Weights of a small mixture-of-experts language model, trained from scratch on English Wikipedia.
Size: 12 layers, width 320, vocabulary 8192.
Experts: 32 tanh GELU neurons an expert, 8 picks a token, a shared expert of 64 neurons.
Below are experts of layer 7 (counted from 0) of a mixture-of-experts language model. Rows are named router (the router's row for the expert), up (a neuron's input weights, with its number) and show model dimensions 240-319. Each number is 500 + 25 x the weight over its row's rms, rounded and kept within 0 to 999. Numbers have three digits each.
Before each expert's rows: "gets" lists some tokens that make up at least twice as much of what it gets as of all text; "mostly gets" lists some tokens that are sent to it at least half of the time. This comes from a sample of Wikipedia text that the model never trained on. Tokens count by the router's weight.

# expert 75
gets: "e", "n", "l", "c", "p", "se"
mostly gets: "ul", "p", "con", "se", "c", "ol"
router:510535455507454493487496557520489495519531520517487487486500507486501525521542468510498530484494460520487468528469505492494467482487501514505462500508462522474479531506442525479490501505495510500493469501464447462494501513491490534478504486
up0:508509520484478467466507516500480476520460522501529497501502482499519506495567456452493456465467469470503446536515528486502504482460476475440485485460490485512488487579493539452507520525505485523495493526518504518494502457514488476523474519
up1:484480471526445443483469576489495491468475525519515454467502522458503493514521478519489482449487501492476515527478511462486494477488496500465526484478443528513504496518511488447478470534477549507482561520479487481491520463504472537495493516
up2:496498498492481529464474468498500478535529515495503489505494506512512511544518534526508496520482505505500504491508508451529504512479524470507498480555483521446516490487513487489505453515490493507506459539489500487513504517482456485510504498
up3:478540495482460484487516501512480501511504479509511533484464565434476529457529549512505460522505482456508491510548518443496464510479489500519435500524501504480553492521477510483480480484512518534513501526508489489512488511510499502548492487
up4:541536524493481472549480511483522510491442476473520489478475456521454487521548557562474504515502498493487536460527523527584509504550536495502488481499518516498488504522496502502542519500545511481514520497533488495488498512468509520508472493
up5:506523488523496459471489474530491557526521487473517479533493507462476492516479490488484513480448513418520496509528504496512477501495510492480463498509500490463538506494539505466450488503536482524491470508515510528507548511503467472513479517
up6:477487498528500484418469494483512473486502518529534468524499487468479488527470498475509530495511518496490513459478518521485553509543509482516498479496483449509499561473494499484518471520511498488520521529485506570513482484508483552501525502
up7:457490526469480499450510518481488499484539519528475479498511515464463508516489488488489536530496506504521529456473484518454459486494555521513508490485465482521477512537454479462494481488490539453498502495545545466487503497514482529499498531
up8:522491493537464486529543560518478470478500494489461533547494490526525484469536509519483471469482492511520526485478497505515475507463490483463521510436513520469479518519499480493525503421487489531514515478496463507497518504544461503525512487
up9:511488471532499476516518496467524510485492460491480438458495517488530525487492556521470486550515546516510509513491493487487457548488506509497483543533529498482496500507488502454496506485494497472491473496505505528490532537519521506484479439
up10:508479532482525497477485467499485471498519510524518502495439475547504446479507466484502467546497483518507447520521479503502498493495513505453520497488547428511539475493456516509520517501484526492506533535484453525484493520456517454523491503

# expert 51
gets: "  ", "\n", " Born", " Succeeded", " Location", " Preceded"
mostly gets: " Born", " Preceded", " Succeeded", " Date", " Coordinates", "aged"
router:536483495478461497497492528442489517579543512496535467484500489506521547497544498527491534465505505529466534534499548497494524459535506491540458470504514493490493516521480501475502475490512522507477493497515459488490469528478450543517500511
up0:509534515486540511498499527492471493543529548540496482481524464467478530493484460508493522519476490537465516502471539475490492504495519530498499503433469527487493536507509514518535487524490514548466488502573475510526479528470524500520453497
up1:512517515486501533519514511507489495489510512572487461503436521532528503516498482472552530453492505536479480495489509522474463500477484473553496489506496506482473507526539460498471479506556475494494511474530492492548522459507468510525514514
up2:487515482506506499466506523499515515517513505523501521493484515481488532485482516518483525506468469486526510464479483479496520483476539525528476467525484508520460530481486493486530515535472518511489478513473509505481530550533512488489447511
up3:503491518504454487455512538507511498502495540488516505500460510539498518500495508524523511498524482488462488492467514513500508544495518527470514475461497481483511478481498501536483515492465489443471493501535490546509441527499487493490542446
up4:470475520517491496489481494516478518500499510526506495520493534483515502486513514500526480497477491487484523515516493518522472482490521491518466494511509481559507482460486551532477506486501505545510501489514496490485534479494513510464541527
up5:497531485531481485511495492496488457496524508481472488471438490491511510500513483466509502486500526486523500528519450480544480547498486478507503526484506443488531509523506522521485502478483504511471500471466468497526464505533457481504465485
up6:527510552460500477492541518531513473527509544526528493501525480523475536493493492486470471511489474482539506482497563491491543478509494470517518462477516494517512452510516461423476511503534513511493528518522465485505473497553530509530491530
up7:536495521467523496557502499503503488519566485468495524514494482509491448470497528495458518474507557513502515542482478476499553489442489502499463499493470488497463543492502491454474501507512495479503471462507494486512533481499502527528493492
up8:509522494488475498446482552505452534557488541501514480479500469512463518473494467477541473495485483532545506536562513518515473512481479516490500483462492488450477547474545522513476525495485462541491492506490500480480468509484467511507480524
up9:514481523478477480449514508522463466529505528502499478498494510475469503474482502478524476493483513552516531512456486506495482486482511525490497516500462480499460492519531543549500529515471548537551447488517503507487534475495511503506548511
up10:511470509468497515456507454511518485492542501456521531520453531491525482492489491513487482518451536510463472502469472547512508480510490478500542470484492480539478478501479457523521476485481500527522535488549460523520494446445530503523513500

# expert 46
gets: "t", "al", "\n", "r", "ar", "l"
mostly gets: "ur", "ar", " married", " sur", "ef", " Har"
router:493543507479419477519531524497480514510520523462535524452520545479508481512504502544454494458459471539481538525508504478517487483509533500515491454516484506536475510522487513466512507477498529499504499509477455513499534527508521532544478517
up0:521506466493432501533492490496469486507495536511512512488512513498508519514490527469452531511465492517522494493481532461506525499544535461497472475501522488498518518501486500497498505485504527535493525449537511508587494476502514525546537492
up1:509515492492475474497494460525483476503444525511488507465529544515455483486544511521505512501503520502534517480482492472510500481460527481474482472499521484472490488507445521506504541486540504491486483453487501463484491513515502512522514505
up2:496501518526514529536504514496535487483524467468523497532465522503481490512497483507488509513514442511499476500452544495529485480464513517490516520464524465475456468526540496483512512526531450476508459498442518515487477541505472526506507509
up3:549487523451488483508524517512497518545542535491503470527503507489484496463531500491470490506475557523493543476497519505527454496530461489520547480497480512503484513508484536507498505533508519501503490519567484453501492458438499506432477509
up4:497518514486530521505523503526474463503520536504508500516488518484494512501482537472481494482500462535505509466478493475536536509478533480536478506494464515484463542493515496522475499530503517505485524531513507535492489513469517487519473484
up5:504515525488479518510503518508500511494511537510558518467493461484532526489553492523532472428496476517466496492472472497500527534540531516507466484476515434521479450530499469479498439460545507532484536531478484539478490532521516514530504506
up6:478549464496500498471501507471521522498461470517533520487531521473473475555502494518486496534470465528510491511528528524523543464487478516470449516462491507530523504512462501461507511510501500493497499494470492557486527498483477523462517512
up7:571503508445504471451465507521488458521475503452501521479522490515492524498503504495487490506493465499517513487458508507493472486476507499474514546504482523454504534479534529487473464528500546474542518497541505504480552488498491463473451486
up8:466473535500489427473494495488503525481510506496541515508478529472487473472511508522470512480505510508470512501488475459521492510460477447479489465539510546501473516500495527501484505530481460516497493502528490508510570504499520469487462504
up9:487529510473500491440521486489498500496526529523549509475513513500489476543482466481494511481487520463501485469522525480509517470467468509499478497469538510498511482520517494490518481522487489509483525487480497514545525519495487496448484487
up10:475492517537486523534555472509493487499540533498519490453496515472476489516476486522545516525494469503494455530504527531514480524493517464483478486518519537475502513450514524501539481500453481501536489441516506505490526530502500517472529484

# expert 26
gets: " 0", " 1", " 3", " 2", " 4", " 6"
mostly gets: " 38", " W", " 43", " 60", " 59", " 57"
router:486505457476465488504520522515481472512535508471526496504512525480500527500515492491510509500516462499462478524476514483494484515547503477515482439518449520468496529507467525497496483479504522487477530519481473521528490488493483518518499511
up0:497498467459495506506506505499517503496535502471495473471492470475469482518513505506534490532466497523443480492477497504520495533525457495500563540485488477488479516484521452504471588473500508513501540513481526475458455455545526503504499505
up1:434557516496487513469470546518478469469520475478493521492417535480471490499511519523503531478481501517481505472496450493499500492477539477530558500511475483515511449509464548528504528478497477465484534509497497487507505541526490489520479496
up2:564474442496467472462492497430466511536478549481502545481482481482485506491500525465513511474489488510537542463532514472535500480509487482490490501515488497467490457504482474488512504471529516458514464509559510450495532522516475533528529464
up3:493517471458541505493525516516508523527495482508468465541459489496508476522520512503509536488525479497543498539497488522490547473495518530485487495535494539445463477494525525482517531514528520537446476468465497494515488527503476506517475484
up4:519520513507487525510503485531492502503519470509472497516458474507487466556503500512504475532485503527492491470507469525537518485506514480505525514484479543496501475502496472492482523483472515536534499477458500459500510495493563505494471463
up5:525493488483522500502515544524545488534488513536455489523504545484497486516500492452503495546503457485501489527488525541539494509509525493523524483547483492487482462512487545511480510536478458520512485471500494461522492504504499488530518485
up6:451490493490511530475485522516492474454516496513477507492442513507455518477500529483516489504524490525468459523487535506534472504518470537495506484485499485449514512479444575488495492505524468480497526488505466484502459492462465488497445519
up7:473532486563497510481497521507508472499468542510533527537459520502522479500518518510452471522506472466510539503478542496527533518541489491527519498537463498469506527499528491546536472500488478508492518443505465504530457498521522523503506512
up8:488510476490521486528545521504461529473514471490522525472482504464504529486496499473462474503497482527494475496465480473549518511462461500505489453534479498517493499474506508494475488502523501501471500477526476475474505475495488479518493503
up9:494518516519509545479459495522501474516475519514518499430498500458540490470515472526510510508508524477475480496542488481520469495480492465513530504514506528482465481477508533502515517474531479531492491487538514494507497460494489538519451519
up10:465478470463467500569542535557477484470562514489485489502449529534497509501455502477487523525524445501511500499495503516488522516505476484498474483512532520506522546484484519487510491503485516500463499498517513495525462520505550514524528528

# expert 82
gets: "0", "5", "000", "2", " a", "1"
mostly gets: "000", "500", "100", " 200", " 300", " 400"
router:486527512470502504479512518457476471512521464480529504500523504520522519510464525513508490475527503504451547531502482496490500427530528480519498477490481539511462548516499477473481505506526562462499511522487434544477489514468478524490505491
up0:527528554517470551521486500476521496516502491480492497508501506499503483486509488528484536527535510501539516512504514507487487487470528502494431483530477525511429496500485490459516457474519475523453499494487500524508552475510539471481509465
up1:492506492500510444515542557481505461465502523485527486497480489465512505506488530480483478499529498516482492528502506505486458476442476476502557502510517477488491517510499498489526495481489502498507531492460523526421542453489499535524496503
up2:478490480485492488476535507503495518524457497488532515449459465474485489503521515527467488501488466487510497497503470503513563520525502466495513494495521461497484527513515499503485497491513517470527488490491495508517486464514488496497493465
up3:486469509510520507491481505436506531504529498498523479508495503529516478525485504537524491495494511473450473530497503489511500453549487473471494499504537490487463475524483456534487516529494505484439501540493487537479497481472463464515515483
up4:541521507465473502519531501547493508492510448549506487479506577507519487495469505512515499538515486504494456497525534518495482478543492472530480474489525556482508513469529508504490466503493511506496505480502541512525479554505500468502457510
up5:494457468483469474488480472510463502504469519474511519485538512504477483520489506478499489454523508493472503501475498497486490483546523518523495508507515492493511497536512457493495503485533499518527497507466476504482543479497477501504499506
up6:530524478488504510513519484519507482508475514519514490519534543536500522497471475480502486514561493498515494527537513514491457493458496490514479492498482511488482526503522505481528510488512473578527525483497449455473489518481475475533473443
up7:452575514485476472485525490525528509501487526540539491474523485510515543476492485470508444493502482509519535539511508492500555483491463467518512511485481530504498523461476490474539498496482525508510481470452432479459511508509518533525499506
up8:524498453502463453492529497528504529472503531508523536445489496474448556500459473480509485537479469501481519488494474499510546473493487530474486473507498494467488487533510484512487507478521486509484502467493488547504453500481465507482524496
up9:517504446485511536484529493498485491547455507506540505517565472528501516536491466490537503513515508512486501533572521528520480500521495505486475480481506579520509549500499492495567538493493501477484491481529455491504453507506461504492494476
up10:516485498535505505487509501486522482494466470542472487498525500511511468521547516526523533496539506548535534485518541540459522516484503502574480484541508505538490509504484469471499478498495537477488494518507510541553448564489468515503491528

# expert 23
gets: ",", " and", " |", "=", ";", " &"
mostly gets: " &", ",", " ,", " and", " et"
router:514528500488503482495502521512504493512527507503560487488504513516491511512521519503508501469524480517480530566500514497475509503524473500521483500494475514465484531521511528507496508521507499451495472528520463501520460514474504541499474545
up0:543517480499480525533474465490544468506565518474551516513516532516457439492490464499520478500491481491487518497521498544493525534494459553524463509556456501521527504490492455507484506535450495522509471478493508506515470531521484510509456503
up1:500518493477477502544509529497481513537478512511489512497518518506521512486491466515493537462520483510498469516442493508517475484476526513470454497518470494514496528476493446480506497473492549489507509515521514521565493511494475441452467503
up2:537519527454481446483511504462549506518462521486496476476472500494453519511522488476461486515504494533493484543493492503477475493509499513547448503520524518500550474500511521497512526467497498526467479473468526527488487551518476489462482493
up3:564502468479494485491510475482538480492504477531511453487519512541515488514489509508509502510491540513469475498512515557462474498523551465469463508494514518549502485537499515494542518492487464494531496497533537548451520495519455520492517503
up4:520510463515518467530526510503453493519443515485476534460500518500514517493484487453506507456539530484545510483523482506505471529465509474450491470506509509447458466518489498547527492453509509517519438501520475473505481524423467501455525489
up5:497453515528513528520479505508509450518526499525497488485508503459503489533475492482496518487481531468494532489543477487535513531483483476527432536523543463549495504501486530499468507493539475463486481536428542449513490436509511474498498490
up6:515501499490499515529557515504522475527478454537520468478494487499509491468496504487520485503522499546492468533465505501522527527504526519483474500482510500462508476517519475531508456481462500481480492476497492503522465500502471523479481509
up7:459520467496503463455483466510466552506497463497529549464472511510495511503524471528504483506493460499507457506524487485477462499533519458442504504464534531520514503553509531514486492522471513484517497526491494476500450545497483470511502480
up8:502514500505522514489479518466491540504489494495503533503462508472465535483540511487538527528503489554455490520530516499506461496488531532529513516502513555471498518485502534519456494555546498484483458532527522506484493525476505515475506486
up9:518527520499506470530548522486494515492538533461507517524530525543520510487540516474457454510477448472494517540479521496503532488521472499529501492467494461460501490493497470508512478489486459485511489467430478492461488527528448505518529506
up10:514524504496497505452483534514492531499510502535503567456469492508495485477531522533531529497491496491470495452452528445480450478496489483490529499482514563470494488498518496503495471461506499477497486529511461478476498502550487510505493511

# expert 84
gets: " (", " \"", "\n\n", "\n", "=", " as"
mostly gets: " \"", " co", " because", " '", " “", "—"
router:493510471519423498517526497500522498535506529459547485510506497490509514533533522502494507479515483543496503512445540500463494479516467512503493483543491499475483500499526517477475494463497487483502495508476469491525513555547473508505442507
up0:503516536491509509455564511527481500469518461487468492475474505537550496495499486502492510533512440539469481504507554467501474528470534485491510502468522499501531501463536500534507474528472509513504508459506483518485465491496532488549482497
up1:514549487492448462516505526472498517524510509510529498484564479464470494548507506468498494499490528474491467502480523476515521499492491529494473432503478529524501504513531504529538511469470453549516491500501534544534537488527458504459551536
up2:509484496521508488532483525470505477535445526484524533526509471480476490518486521546446513512487504459501501507508494532507487489517517486487469509526497481489504492490504494511490574474491503494497481503515502473512535507479558509507441514
up3:503489491533441496526492463481504514470448520514509509476490526473489521546512538501481499480546513476500475471434487474487492506539511558488512501455473503499501554538489470510463531507502491526536534513510490455506533519513486494544510486
up4:478520511454463547447457482505500500455509498479472485514516521434499441517493517553491456472490488497496457458501467499469490487520524495495506559513482532510501504463498486469512486458494497522536494488491517458502486520509511487470533498
up5:488482521515484482497537488535524501517530496478542525507487546470486483539495479477504467475513545422483491476510536522491518491510491520494457489482506492496438466497502496487479495515516469535528482492505543520507527505514432514502587497
up6:471539460484430520498539498534456511529450494541507509478507477518494516525543453461492494529515508505497500454454483534505486504461480476542486524459489504535501490523510513493545533511507496500527461515509452488502483515490475478480485544
up7:459538467482456500495525459555493524482466453540535543500507497526508488524521504498484520538568520478458483495505499543474471496490501483566452503471495501488527485515502502467541523490510508551510528489534463508517510528448496488526507522
up8:446480473508497484479532483515503549503458489513477510484506562549490529520455533486484477536541485504493521509504533439499478517505491506520537491493515492480529474476502473496510473493443517545497510524480472492551484530482494471502480500
up9:469483519525512496441488489488481503499491519522518526503539487490510523492478494504467489487508539483497536500526481485495524502473526477517482502514492502489503529522490531487498500457518496469519542487537493485506508529505516492504426520
up10:542510436515438472470526496487512502512529516504531490519540485477450483537484494542476502486492504513471499507484480497492505499484514548506509468542497558513482514496531510482540504504471459499504461466505490525498536515487501506500483533

# expert 67
gets: "%", "0", " 0", "3", "=", "5"
mostly gets: "%", " %", " −", " Votes", " population", " km"
router:494518535455481487509511510488471508516510503516528495449507463487512543541540517510510513479497484505483536494499559502497523491487476508528513467493461519494453492501477525469525483469502505502523482494501473506535515514461524543496514504
up0:511494473479495507504528516532532512512531515529485493503522475514490501540476467531499487500490544458443556456512501542510469492494483488484482516505542538477480467469518479504476516526521494499532475441453512506507549543470534504490535510
up1:471517502531512515466533562506499465495533441511521474459486507507509523518523503470498514486502458501524487512489479531512533504493524455493507504532546471459487531513493480483475525504471506468512518507465448522485480475476481537446456517
up2:514502533547505481505493482503517502503468489467481501536500499512513496504539507477494490515475495497493496522490479527536520529521496461502543552492532483490508487531510462499466524515472475544489481460491514500462528515482505480545519491
up3:488496528464540516479558479513509550494538507519509475492499464481465514488504492492527528519494483444467520509557497468518477516503519519533518497496505496501451510513501539479470509512531464510475475466473501490492515553507503487496479529
up4:524498516482476503507508534545523529514520509502549496508458509501464523486515487489500485505475503494541507496579531498463500501512543509519491495503486514442485517499442497480527477511504477541518502492485510511513482548469513516510504523
up5:476468483506511468518521477526495459464479500555475497506481493516525491494484493478483509507508473480512517475508474482459497447526493516474515534485510536479456465508498527493520481469518472503542489484536474485539511546515494475483511505
up6:492449490516498508509555534474532505493486485500479516493503500540514571519520520537494467537519507539515472487456495506488522538537519522494489500534528503456452490491526512494497468503486501480488523451507489543495487553476495526494512447
up7:500508478502511510522480537500472492489528511498490485518523516459476515453536464471521525509490487496489501483496526456539485509483506527469461547498504494489487513507459479480492474466504475520543529524503482475490539499499527498532485457
up8:499523492491483511474549518531470525519513523529500520506534498489542557555509470475499534539500493475501477487496513505523484476512465517521505506507481549487530476501558507492496473536471477481542495512497469498496522552482537488456505538
up9:506522482529501558563519483530495513522505484530530489522500498504497477451508474487538492494529532497473543512475472483479516519489500500526493483508510506452496526491529445478522501508491469512501521467499471492545496515501487504515529484
up10:539493498514497452556496482547489471470490508566468486525503524478497517498519473501488520514500533463513565518452514512489440465496482534502523522524476483483503453531506494459512543511508516529518490470525513487503539505503487480508532525

# expert 80
gets: " in", " C", " —", " In", " N", " B"
mostly gets: " C", "In", " In", " N", " F", " G"
router:493509498540481490482504524517531494553497481509521502504512496475489523492517507510527538501526514514501488512458542508534503501488495456507488476507473514487473533492490541467499475529534515483507506514449456510521495503510477537526475479
up0:509495511523468466511512464486509498484529495502486513529537515490459482519507506509484491524527499466513511502520538501473502467521484499489563484551520489491515515488497566500458481524481562508516478511477504464489504527513524546520471515
up1:514500472525498490480477512459513478484486520501496456474491526492471513518492514529498537513468502462512506448507506507452488514548497525518472494529510523510493516528502498493484502524532560490484508478465516505478483494497495464499504518
up2:525487468520460514471478497496500464517464497544504540495498480500510506480507492489492501464488488535496501466479490526526516488516482486525475491532515438480487512503501529523522488504511502510454491445485492514508527508485542489526452560
up3:483537517534441553475492497500501481520512520504470497492518521491520484498478508535524488535510474540513469529484486514496527535521490459490454488536504507459502494467489490536478479516476464554526508475508498520558514487523471481470440559
up4:459508499485493462507532531507508473529490480466504501509500506532518505451519472493551492531495474490529495495495561525530473517443488509514539476504528463477459487493502530489529511479445483481498468480482466480484503519493516512497456516
up5:508519506503522549511515494479465481537506562471478475490518532496481493537487472492497505505529495481483503498495528482479443522499523479524557503492512513491493466479492562531488477518508499500498482494490476490501537497534499513539495489
up6:485486483462506513436471515486498479538523510519500498514494547530474535475517512468495497502490514517470446477468530574481498529538493529484529538480485480515507465526503528479516481504473510482515502536479532513499530485575509510506480514
up7:521486491563472463521500531526468556486473502488505506536507528511477472508489493505514447493494521490533493494492539508536503522500474502506514534477474492531559505520530468483506495526531496496509501537510480500447484472502497536576524519
up8:488514480558501569492486513522505526520516484549504520525488493503556460530467569560499498480490544499506512503502485520469503510551489504522452497492500491490520492502505488474462497499454494528527468461493543496526525519496468488438508472
up9:489506499474491492515513480501495525509478521520529505485520509484518519558478508507495482496506527532486486500537543455521460531491542487535484524492546530489538483483492512495525507516504534490512520497508535458456479538528504538522491497
up10:481467477531494518480502506517517511544534539569492522482494531511477483536536515467475491490553548499517492505457477486469475526490521483509526517489496547437479482536506517482465520545505480494519475503491504492499524531549515535475530499

# expert 10
gets: ".", "\"", "=", " |", ",", "\n\n"
mostly gets: " %", " JPL", " households", " Although", " Turnout", "."
router:510524515475496464496544486519510493509530493528541526467504475486513531537517520507533524503494473519491511512483500516479508479487474502535526468480445500514512558549488545509540464486525496485523498467485452514503515509535480514515495522
up0:517476508521488492508489490482519439497471500527490535514492516496502467495474490521533504484495552525531475474496468514504490486489517510495477479480486459454492470500485508507532502498492522466508509484485507480521516527493489462516522560
up1:518515479495540488485522501487552495450479531489514524516501482484452459497488531468512485465510484501548490502451528503524493479514543490497506524511452499538515489455513512505453474473524483530566518495524508461506502471567509508506487498
up2:492514523512503526527483482454498486512462455508515504458477502440471441505495462526525496516474523533532461501473526539504478457516479549496480480500516512472506487499534489521545523465507482487433494461531507495523528577527481504473512484
up3:532520488554517506497473536484486482535483479475544533450498478465451525512516514517484466475514498480538513469497528545501488472473507580509510453494488470485504482491521513515545522531512513496479480438461498490487536527535481521502488462
up4:488489498505547460492512479517496501536504516527510473501491541558528487499499552512492513528442494503502495525505485485488492521533490493514520495479475482482489466514498506498494443488461464505492559518447516525459484525515528510527508490
up5:471518519516507473530483485494537518502466460464495468485510475474473473523503477490540470540507512560517451515466490547557480482465541489503530527500499512525562524496505514500504459506509469523479464462541477522522474483528531512545497500
up6:511499514492490488475502508449504498511492469548505481521479504457457532522510525503475520538474452538513488491542521482518492503487540491462503448531479516476474474520496524544516490482509458512495478506515482484477536479453519477458510447
up7:493512514492531486490511470515482446513510490508522516480517475511526485505483523487471513516506497513423542515518445452489532512456500478546493497486544478532544515494473540512486547516548494449524499524505455504533519467498508504519547533
up8:531478500516483473481501531515466515528506492533495495501529494485500498460481487471527513476489552530500523506488489520478494494502447487498504509471492499507496462520499501513519556496510487539487525545480514499514477493452516500490491483
up9:491486492528512513518498489498543505518443496529505497536536480484475469485496500489511471507529502509530521506464485496459526492477500521511496504508514508542477536545471520478552507487516545483496498478445507475459499442480507468482532476
up10:485533503507534499528481454465470528490508537528496497495510465515509504508510471500508528505441485477499473497481494489475520508466490472521487525497486505520492501526491514517481483489510488515486521456511444513482507480452492480497477536

# expert 18
gets: "M", "R", "H", "B", "D", "J"
mostly gets: " Z", " V", " Mi", " ph", " J", " Bi"
router:491471495508482489514482498428486493518506498475537488512502518490500517488498501526495503473528456518474494500492524491507553463523450487526501464508490468503495525502521530490491461457496532495500475480474506527511511508504518507495506502
up0:492536490473492488504461527448495429523471465477524471466485481521521481471460489489473505459517499498519503497486490511538515499480465469480513460542474499504468511505483509552458483480508534480504463502479547509487456534443510493527503473
up1:503509443478496529520497530479540516525479504484498485511527469476446478507493498508510543468530520550533481498453561524525540541480478525504543441466509480519485542472505520538515529504497524501456524493437480463543489476516467516526494457
up2:520496545515524490528535517461538510487493491453507494511547575502510502472477517494498478503521512472435499479536544529519520485517449490500566480499509504522491470450542491463490533496498536504528495475494496532499485484471519488532473535
up3:515503485528476495505470471493524546499521474495555512478432500474480471502496480490481496494465455500477527508500497515530519495553510494502449449510501449462499465493439500503478505483516508510484432529527501507534501472524514503500502517
up4:466499540508528501508514485442511494487480505509505518493500454519489483492521488506491483491456504464419494503505529479489494492466532522499543460503471505474465501511524459533497542495480502496498512488490497522512519551470527452510493519
up5:504513530496501515499509492538505480521465514509490528528488514496527509518491480502518489468508492509537515471488532481482516501559513515542486478482508451549541496491498449465497502547541483511499503498492513508514530528557509491472488559
up6:488505502530508487499487520524522505525506472546483517501513552522516542535479514489509478494437463466466478510476505493484553511475518531502510531512508505506500512518477452524500453505434545476484468466512514503485499488523461509511532517
up7:452507495482490520506466497515520494475465494517492492508488504500530485461509493537539514471538518564505499513498531496469488512496465493498523460494503497451481477470496487493503526503504504456512503461455503541513474513560549495471487454
up8:556517471477468540526501495451514472521525531508508486461487494437491542550512467507477475519499500559500501505493493499516484468487464489503502513536529505507525507500518495514441515518497488552487474451502485551464489483508474467490459513
up9:509499523503472514510523528508542443464507483485502518526493492541519516507503486472546495498541499511497465530504541522541509497451506505500537489523489534476489461496512489495475497520483489507510484502493503488548475551490468442522476506
up10:481471480476457549512454483493463464533480468544495463463496531533458531549491472507528503492495484465539469474514502502482476477520537487539479505470500572484488526514497499468516470501532480494464517510469518511514503540492493499520532496

# expert 111
gets: " in", "ed", " of", "|", " released", " from"
mostly gets: " released", " written", " seen", " described", " Released", " Nominated"
router:520524489468468510496523551479454482567521499480505492507497531492505514512520529517547499508529464507471497531512504507519529478511459499560488485504493511523442511491500503507533458504487519502484466487471475536558477510495493508498486509
up0:507509513498525473490544525503530496498463425517514510482509476477480467510481499501512486502512499488526461548461492513466490517497540403510473529457495526525507452495506482499487488464512487503483563494485509437526473583544485507468496507
up1:509455517493490471489485514490498456534483525499488464503491477474505464437527479513519500492511503499511511512485523532486485518495485484485520504467464477519505489522484495499481502488453485477480478510498493498489505477497485470499511494
up2:484482465499465494500510501477484472468520511504503504498522523487542526476479534522521531519512480512459496555509477529532486480472470459487495483560499520492488511488476511502475464485537495456546525495453478484463551540485473484503500501
up3:515518546500457493528461520495453504545539460462492490501448523483477490500494477464500530491466476504492498556558493533495502463502501486530496517517486502550492498500510501497479448515521474498469469477494513486531531523495517481537469484
up4:518520473473468491480523500467490511467484486509499494455464519495484485518492509534478493491494495510513488467504538501512474563476468511492485494512463559485501476502566479499508494509523496499501496522503478528541442482471510511511504470
up5:456504478497517500511467456486503505524488554467485447478512481488490486477463561514531462508479512516508467531521468516531527507498488486492531507498464461508473479509506494576521461471478479517490470450503504533486508527500519490479510486
up6:477492486498467492518497486517491449565470488522492496510476508509506504473505503462526480538547507520473493461517522475477534515541464518491521476510570510544509481459504524501533463524473490535460479493505484523507497480491510502473473499
up7:474459508501495509543490480525473491498509497493512500506500498485460499464479495502491536508491504518487554488502512533486542518434501468481465479515468473524519465505448485494541556491492491486482483513509470482474482457469512496517480508
up8:463491477478489435495549512504494470512478488463476549518430502494521501509479451558529501498517515522515479509486496546514477542499495490478477490479504484510453487501471516530514503474506469541476538527500523492526461505517489524494490480
up9:496475499499454493494460530485467498492516493503486484523478524533495509530534528480536493503496476504488483499548492504484489514512474561497503490512522495536493481559488466498532504532544453489477443517562486483545462506502488516530524470
up10:506531476504508485542526506486484498513542511500493565494520468486483539494511497510549500540492490490490464486528478523516537498470510554507504498517533509509481502498523474504485462481567476511496459490447520509486498519535512476468451510